Weights of a small mixture-of-experts language model, trained from scratch on English Wikipedia: a softmax router, 651M tokens.
Below are experts of layer 6 (counted from 0) of a mixture-of-experts language model. Rows are named router (the router's row for the expert), gate (a neuron's input weights, with its number), up (a neuron's input weights, with its number) and show model dimensions 256-383. Each number is 128 + 24 x the weight over its row's rms, rounded and kept within 0 to 255.
Before each expert's rows: "mostly gets" lists some tokens that are sent to it at least half of the time; "comes after" lists some tokens at least twice as common just before its tokens as in all text. This comes from a sample of Wikipedia text that the model never trained on. Tokens count by the router's weight.

# expert 5
mostly gets: "\"", " (", "193", "194", "195", "192"
comes after: " ", " (", "–", "born", " =\n\n", " /"
router [135 161 143  98 149 115 162 110 106 132 114 104 137  83 136 116 165 119 145 119 149 172 126 141 128 128 119 127  97 125 133 167  96 114  99 196 149 130 142 119 151 137 116 146 132 146  73 146 115 127  97 108 113  87 103 115 132 129 131 137 137 123 136  84 112 159 161 163 112 151 112 145 139  94 139 111 124 179 132 105  97 127 138 156 114 108 156 159 130 175 121 181 159 146 127 144 113 121 121 135  52 136 124 117 180 152 123 139 109 131 104 139 150 114 138 122 120 124 144  67 137 107 135  85  96 123 112 107]
gate0 [123 202 116 138  99 125  93 127 122 127 146 120 121  88 136 173 106 140 150 158 119 111 124 114 130 141 124 144 149  88 133 108 164 161 143 126 135 150 150 116 123 158 134 100  92 118 171 149 167 158 109 129 114 127 156 106 147 103 136 152 142 116 106 106 132 142 116 127  85  82 142 144 111 133 109  98 155 120 131 175 132 114 151 112  97 122 134 135  89 161 144 112 145 127 129 108 126 110 138 101 100 108 118 143 153 101 130 122  84 184 103 115 138  95 102 154 165 154 127 101  84 118 118 120 152 190 124 153]
up0 [175 166 132 130 127 107 123 103 153 138 110 129 131 136 151 124  98 135 131 107  95  92 121 149 118  96  53 102  91 101 126 125 111 140 110 117 147 175 178 142 129 118 130  87 150 118 141 144 141  94 106 150 109 142 156  88 143 166  99 112 164 143 126 157 164 155 142 140 134 137 138 151 139 103 134  99 111 140  86 160 124 142 129  88  89 124 136 176 110 117 136 123 138 172 143 114 119 154 142 156 104 157 141  97 117  85  91 135 115 109  90 100 103 125  80  53 167 183 138 143 124  77 176 122 144 156 167 166]
gate1 [151  83 149 182  45 116 119  99 118 116 130  97 142  75 116 135  98 132 142 125 139 200 144 152  79 116 123  76 130 172 121 112 159 115 148 131 131 133 129 130 166  92 113 110 123 131 140 134 128 120 113 118  96 197 133  88 109 104  69 103  77 118 116 127 127 148 184  72 127 117  98 133 150 120 110  89 159 111 101 105 109 128 146 170 111 120 116 123 150 121 163 134 123 140 166 124 129 133 100 106 125 141 141 133 107 108 102 133 134 164 117 117 137  99 151  84 140 143 147  98 114  97 157 143  89  95 117 143]
up1 [137 147 115 145 101 145 148 146 148 137 127 127 157  84 141 133 126 106 161 155 146 148  68 129 129 109 104  92 100 165 135 126 108 127 143 147 126 159 160 111 104 123 122 103  96 171 139 129 116 133 128  82 118 161 152 116 131 193  96 128 133 150  97 139 132 135 132 111  99 117 125 129 105 160 148 114  98 131 121 116 121 132 119  96 104 163 144  96 138 120 159 132  84 162 164 125 179 119 136 117  72 120 100  95 167 110 141 125 105 141 160 139 104 119 139 124 131 146 174 113 134 163 141 153 130 121 180 112]

# expert 11
mostly gets: "′", "°N", "°", "″N", " MPC", " •"
comes after: "-", "\n", ":", "|", "\n\n", " •"
router [177 167 132 129 140 108 102 109 161 137 180 121 157 131 122 144 116 108 135 120 130 195 111 110 132 115 153 140 126 150 129 151 143 113 122 113 136 146  79 127  82 103 141 166 126 154 130 173 116 139 123 164 131 107 113 134 145  97 119 156  95 100 103  94 130 121 170 115 104 124 134 115  99  94 138 120 121 128 109 112 109 131 102 110 115 131 194 131 121 140 107 162 135 162 155 132 136 111 136 121  96 121  64 142 138 151 154 149  98 125 122 133 122 185 131  96 113 143 132 118 124 114 121 100 130 127 120 138]
gate0 [142 155 157 115 128 144  92 107 136 108 130 102  86 103  92 137 124 158 131 134 188 148 100 120 145 108  90 139 108 138 146 155 102 187 124 118 142 168 159 140 184 131  95 110 110 106  97 120 104  92 164 112 143 111 138 118 127 150  88 131  85 125 125 111 134 119 131 152 177 141 196 103 149 108 167 110 144 110 122  91 140 136 126 119 111 159 140 165 120 127 133 144 104 118 148 159 150 138 117 143 121 135  97 131 125 138 128 149 141 124 150  94 126 103 173 154 155 153  79 163 158 116 122 123 121 138 111 130]
up0 [128 131 132  83 101 122 110  45 119 133 118 135 115 124 173 132 108  96 107 156 112  94 129 145 168 118 115 115 129 119 158 141 137 141 115 105 104 111 117 144  74 139 133  85 101  94 117 118 101 120 119 120 108 136 169 134 143  74 123  89  83 159 142 106 110 115 144 113 138 121 185 119 149  95 116 108 130 129 144 171 147 145 148 108 107 127  87 147  87 103 131 118 167 148  91 175 117 112 165 130 140 158 103 152  77 125  79 151 102 117 129 109  74  74 148 128 104 169 119 116 109 121 136 135 130 117  64 141]
gate1 [140 144 146 128 145  65 120  99 132 132 114  86 144 142 125 122 105 128 141 133 149  93 116  77 112  98 165 126 117 171 147 125 137 165 102  99 132 165  97 129 137 149 106 138 147  92 130 136 115 146 132  90 103 134 116 121 151 119 106 118 122 130  67 135 150 121 139 119 128 146 103 133 139 129  80 104 139  87 116 112 101 136 106 118 105  98 142 147 143  96 118 135 164 140 147 129 125 159 150 106 122 153 107 119 148 170 137 105 119 127 179 141 122 151 131 138 169 108 155 116 154 138 121  97 115 178  83 119]
up1 [125 130 127 119 123 163 127 138 124 106 166 124 110 106 113 163 120 127  73  78  79 139 134 173 147 130 102 116 123 105 130 140 135 113 135 170 127  56 135 139 109 119 139 139 127 153 150 141 181 104 130 164 177 101 121 109 140 141 164 116 106 139 174 141 123 149 127 112 157 144 136 129 135 139 159 138 134 138 139 132 149 122 165 120 126 178  95  96 139 183 112 106  89 104 107 103 135 102 140 113 113 127 155 120 125  86 111 164 144 162 104 116 134 154 113 115 120 123 145 128 110 132 133 150 141 141 133 103]

# expert 9
mostly gets: " —;", " FW", " Goals", " DF", "'\n", " ENG"
comes after: " |", " ", "0", " |\n", "1", ";"
router [164 123 135 124 149 108 124 126 131 102 171 117 135 116 108 154 131 115 119 135 135 141 130 116 129 129 144 111 141 102 144 168 146 144 129 153 131  90 154 131 119 111  92 156 142 147 100 132 134 137 142 114 127 125 123 134 149 123  89 113 118 115 139 119 100 171 161 138 161 154 128 132 141 124 171 152 154 148 143 100  97  89 125 145  95 132 150 137 112 152 114 132 142 150  92 137  86 119 129 181  69 148 155 106 162 158 122 130  97  80 113 138 141 150 158 137 110 142 159  81 106 121 125 146 151 144 160 129]
gate0 [163 144 129  68 153 135 134 138 142 132 145 106 110 126 135 135 160  88 136  95  97 130 121 141 125 182 141  83 140 125  63  87 132 107 125 103 128 158 134 127 175 133 112 135 167  96  91 135 105 153 119 142 177 114 118 172 139 109 142 116 123 158 161 149 110 140 102 182 170  79 113 115 118 122 131 100 128 137 107 136 153 135 145 145 170 126 162 123 106 132  92 144 125 127 142 128  90 164 133 153  74 100  95 139 128 127  57 145 111 141 148 172 138 143 118 173 132 149 135 130 110  99 113 107 106 133 156 178]
up0 [116 135 119 169  97 136 121 126 110 106 157 129 150 139 136 138 115 152 105 122 163 137 108 105 140  82 109 145  96 137 175 148 117 131 118 146  91  78 138 130 100 130 143 105 102 133 143 108 162 111 153 152 102 157 149  94 102 156 124 142 129 119  73 129 146 124 141  78 109 154 150 147 154 134 111 174 109 101 145 145 121 129 127 115  95 140  92  97 134 147 178 113 139 142 107 146 195  94 113 113 174 130 166 133 120 145 187 108 124 113  97  97 132  91 137  91 117 108 113 117 165 138 167 153 142 111 112  99]
gate1 [158 127 138 107 152 134 104 152 103 115 154  95 136 112 136 151 149 133  86 116 135 109 144 131  89 111 120 143 135  90 159 154 156 113 123 153 108  63 182 104 128 158 116 119 103 131 144 111 131 121 140 138  70 128  97 127 125 168 120 143 133 117 143 154 147 142 144 104 115 102  63 122 123 154 161 150 186 164 122 120 133 112 105 159 114 131 131 106 126 168 159 155 141 122 123 122 157 162 122 141 111 131 129 100 126 123  76 124 125 135  67 134 101 147 178 118  98 121 135 125 116 106 149 146 147 140 141 121]
up1 [ 87 122 104 126 117  58 116 156 116  81 131  96 124 147 106 144 138 145  80 105 146 143 119 142 113 104 123 148 116  89 102  99 128 133 177 147 134  84 189 113  94 143 123 148 140 161 157 119 136 133  83 156  69  91 118 104 140 159 136 140 105 110 143 144  97 134 133 140 105 106  51 104 113 128 146 136 168 154 112 152 118  91  95 149 139 123 143 138 132 161 166 153 126 132 147 105 173 155 146 101  97 117 145 102  99 107 113 114 151 131 103 159  83 159 160 122 108 127  90 128  97 120 142 135 145 150 162 129]

# expert 1
mostly gets: " education", " University", " number", " student", " science", " students"
comes after: " ", "201", " in", "200", "199", "202"
router [158 157 110 109 184 147 116 100 137 144 178 140 122  92 123 138 136  82 153 124 120 115 139 139  88 146 154  85 102 161 163 156 136 147 157 151 152  99 124 135 143 122 145 151 148 187  70 126 142 147 144  96 119 121  95 122 149 115  71  82 134 118 124  78 112 127 147 133 140  89 179 108 142 103 136  90 133 142 132 111 115 129 140 128 129 150 199 125 109 125 116 135 126 105 152 124 109 131 122 137  71 117 137 124 143 138  94 148 135 109 109 146  97 156 108 121 126 148 117 113 114 127 116 116 119 162 122 157]
gate0 [174 171  76  90 107 129 169 142 109 128 134 129 123 131  87 140 106 117 136 113 135 121 117 182 133  91 130 149 142  89 118 129 124 134 150 118 140 124 125 146 101 166  75 120 120 129 141 118 147 135 133 112 169 116 114 127 129  90 141 113 148 115 105 129  99  91  90 163  89 130 122 149 123 150 124  93 108 127 116 156 146 128 136 157 125 100 155 162 119  78 144 109 167  98 113 163 126 123 150  91 136 138  97  78 126  80 177 158 121 161 152 118 115 145 147 141 142 108 121 162 149 156 108 116  87 156 122 118]
up0 [143 159  77 117 191 119 147 103 114 115 169 139 154 150 141 112 121  99 154 156 115 149 152 133 108 107  93 137 138 103  88 129 137 138 109 103  95 131 106 144 136 128 125 125 105 118 116 169 162 104 130 132 127 174  94 135 101 100 133 141 112 124 153 125 127 105 174 125  85 133 111 146 104 153 167 160 136 118 131 138 138 143 154 158 144 138 115 174 146 157 143 108 163 130 102 114 150 155 129 130 118 161 107  79 151 128 111 146 151 127  82 136 133 148 153 118 184  93 128 156 133 139 155  99 108 150 126  84]
gate1 [122 182 129  86  86 125 146 153  81 108 130 123 128 113 147  94 143  80 153 165  57 143  79 157  97 112 141  88 164 137 102 141 133 104 132 129 123 134 172 126 123 110 173 132 145 144 141 157 118 127 186 108 134 134 108 130 135 134 116 149 162 156 160 128 144 134 131 114 141 183 159 123 132 130 140 146 148 147 128 158 130  98 119 128 116 142 135 102  72 134 110  70 165 142 170 155  74  76 157 127 147 109 135 138 142 121 131  84 122 148 144 138 112 134 131 114 148 129 164 155  89 130 154 127 130 177 105 130]
up1 [116 150  73 126 135 133 151 149 104 115 141 119 121 102 163 100 143 113 100 130  68 128 121 147 108 112 108 122 192 149  95 136  99 124 150 151 131 152 167 144 110  95 150 136 111 107 138 137 160 122 119 135 121 131 140 118 125 149 105 128 163 180 157 119 120 158 147 156 121 161 199 124 182 129 164 178 139 145 157 155 121 140 106 144 112 121  73 113  96 108 106  72 185 137 152 110  86 115 195 112 139 111 146 137 142 107  96  86 131 117 150 116 129 147 120  99 126 163 144 135 104 104 148 147 158 171 144  82]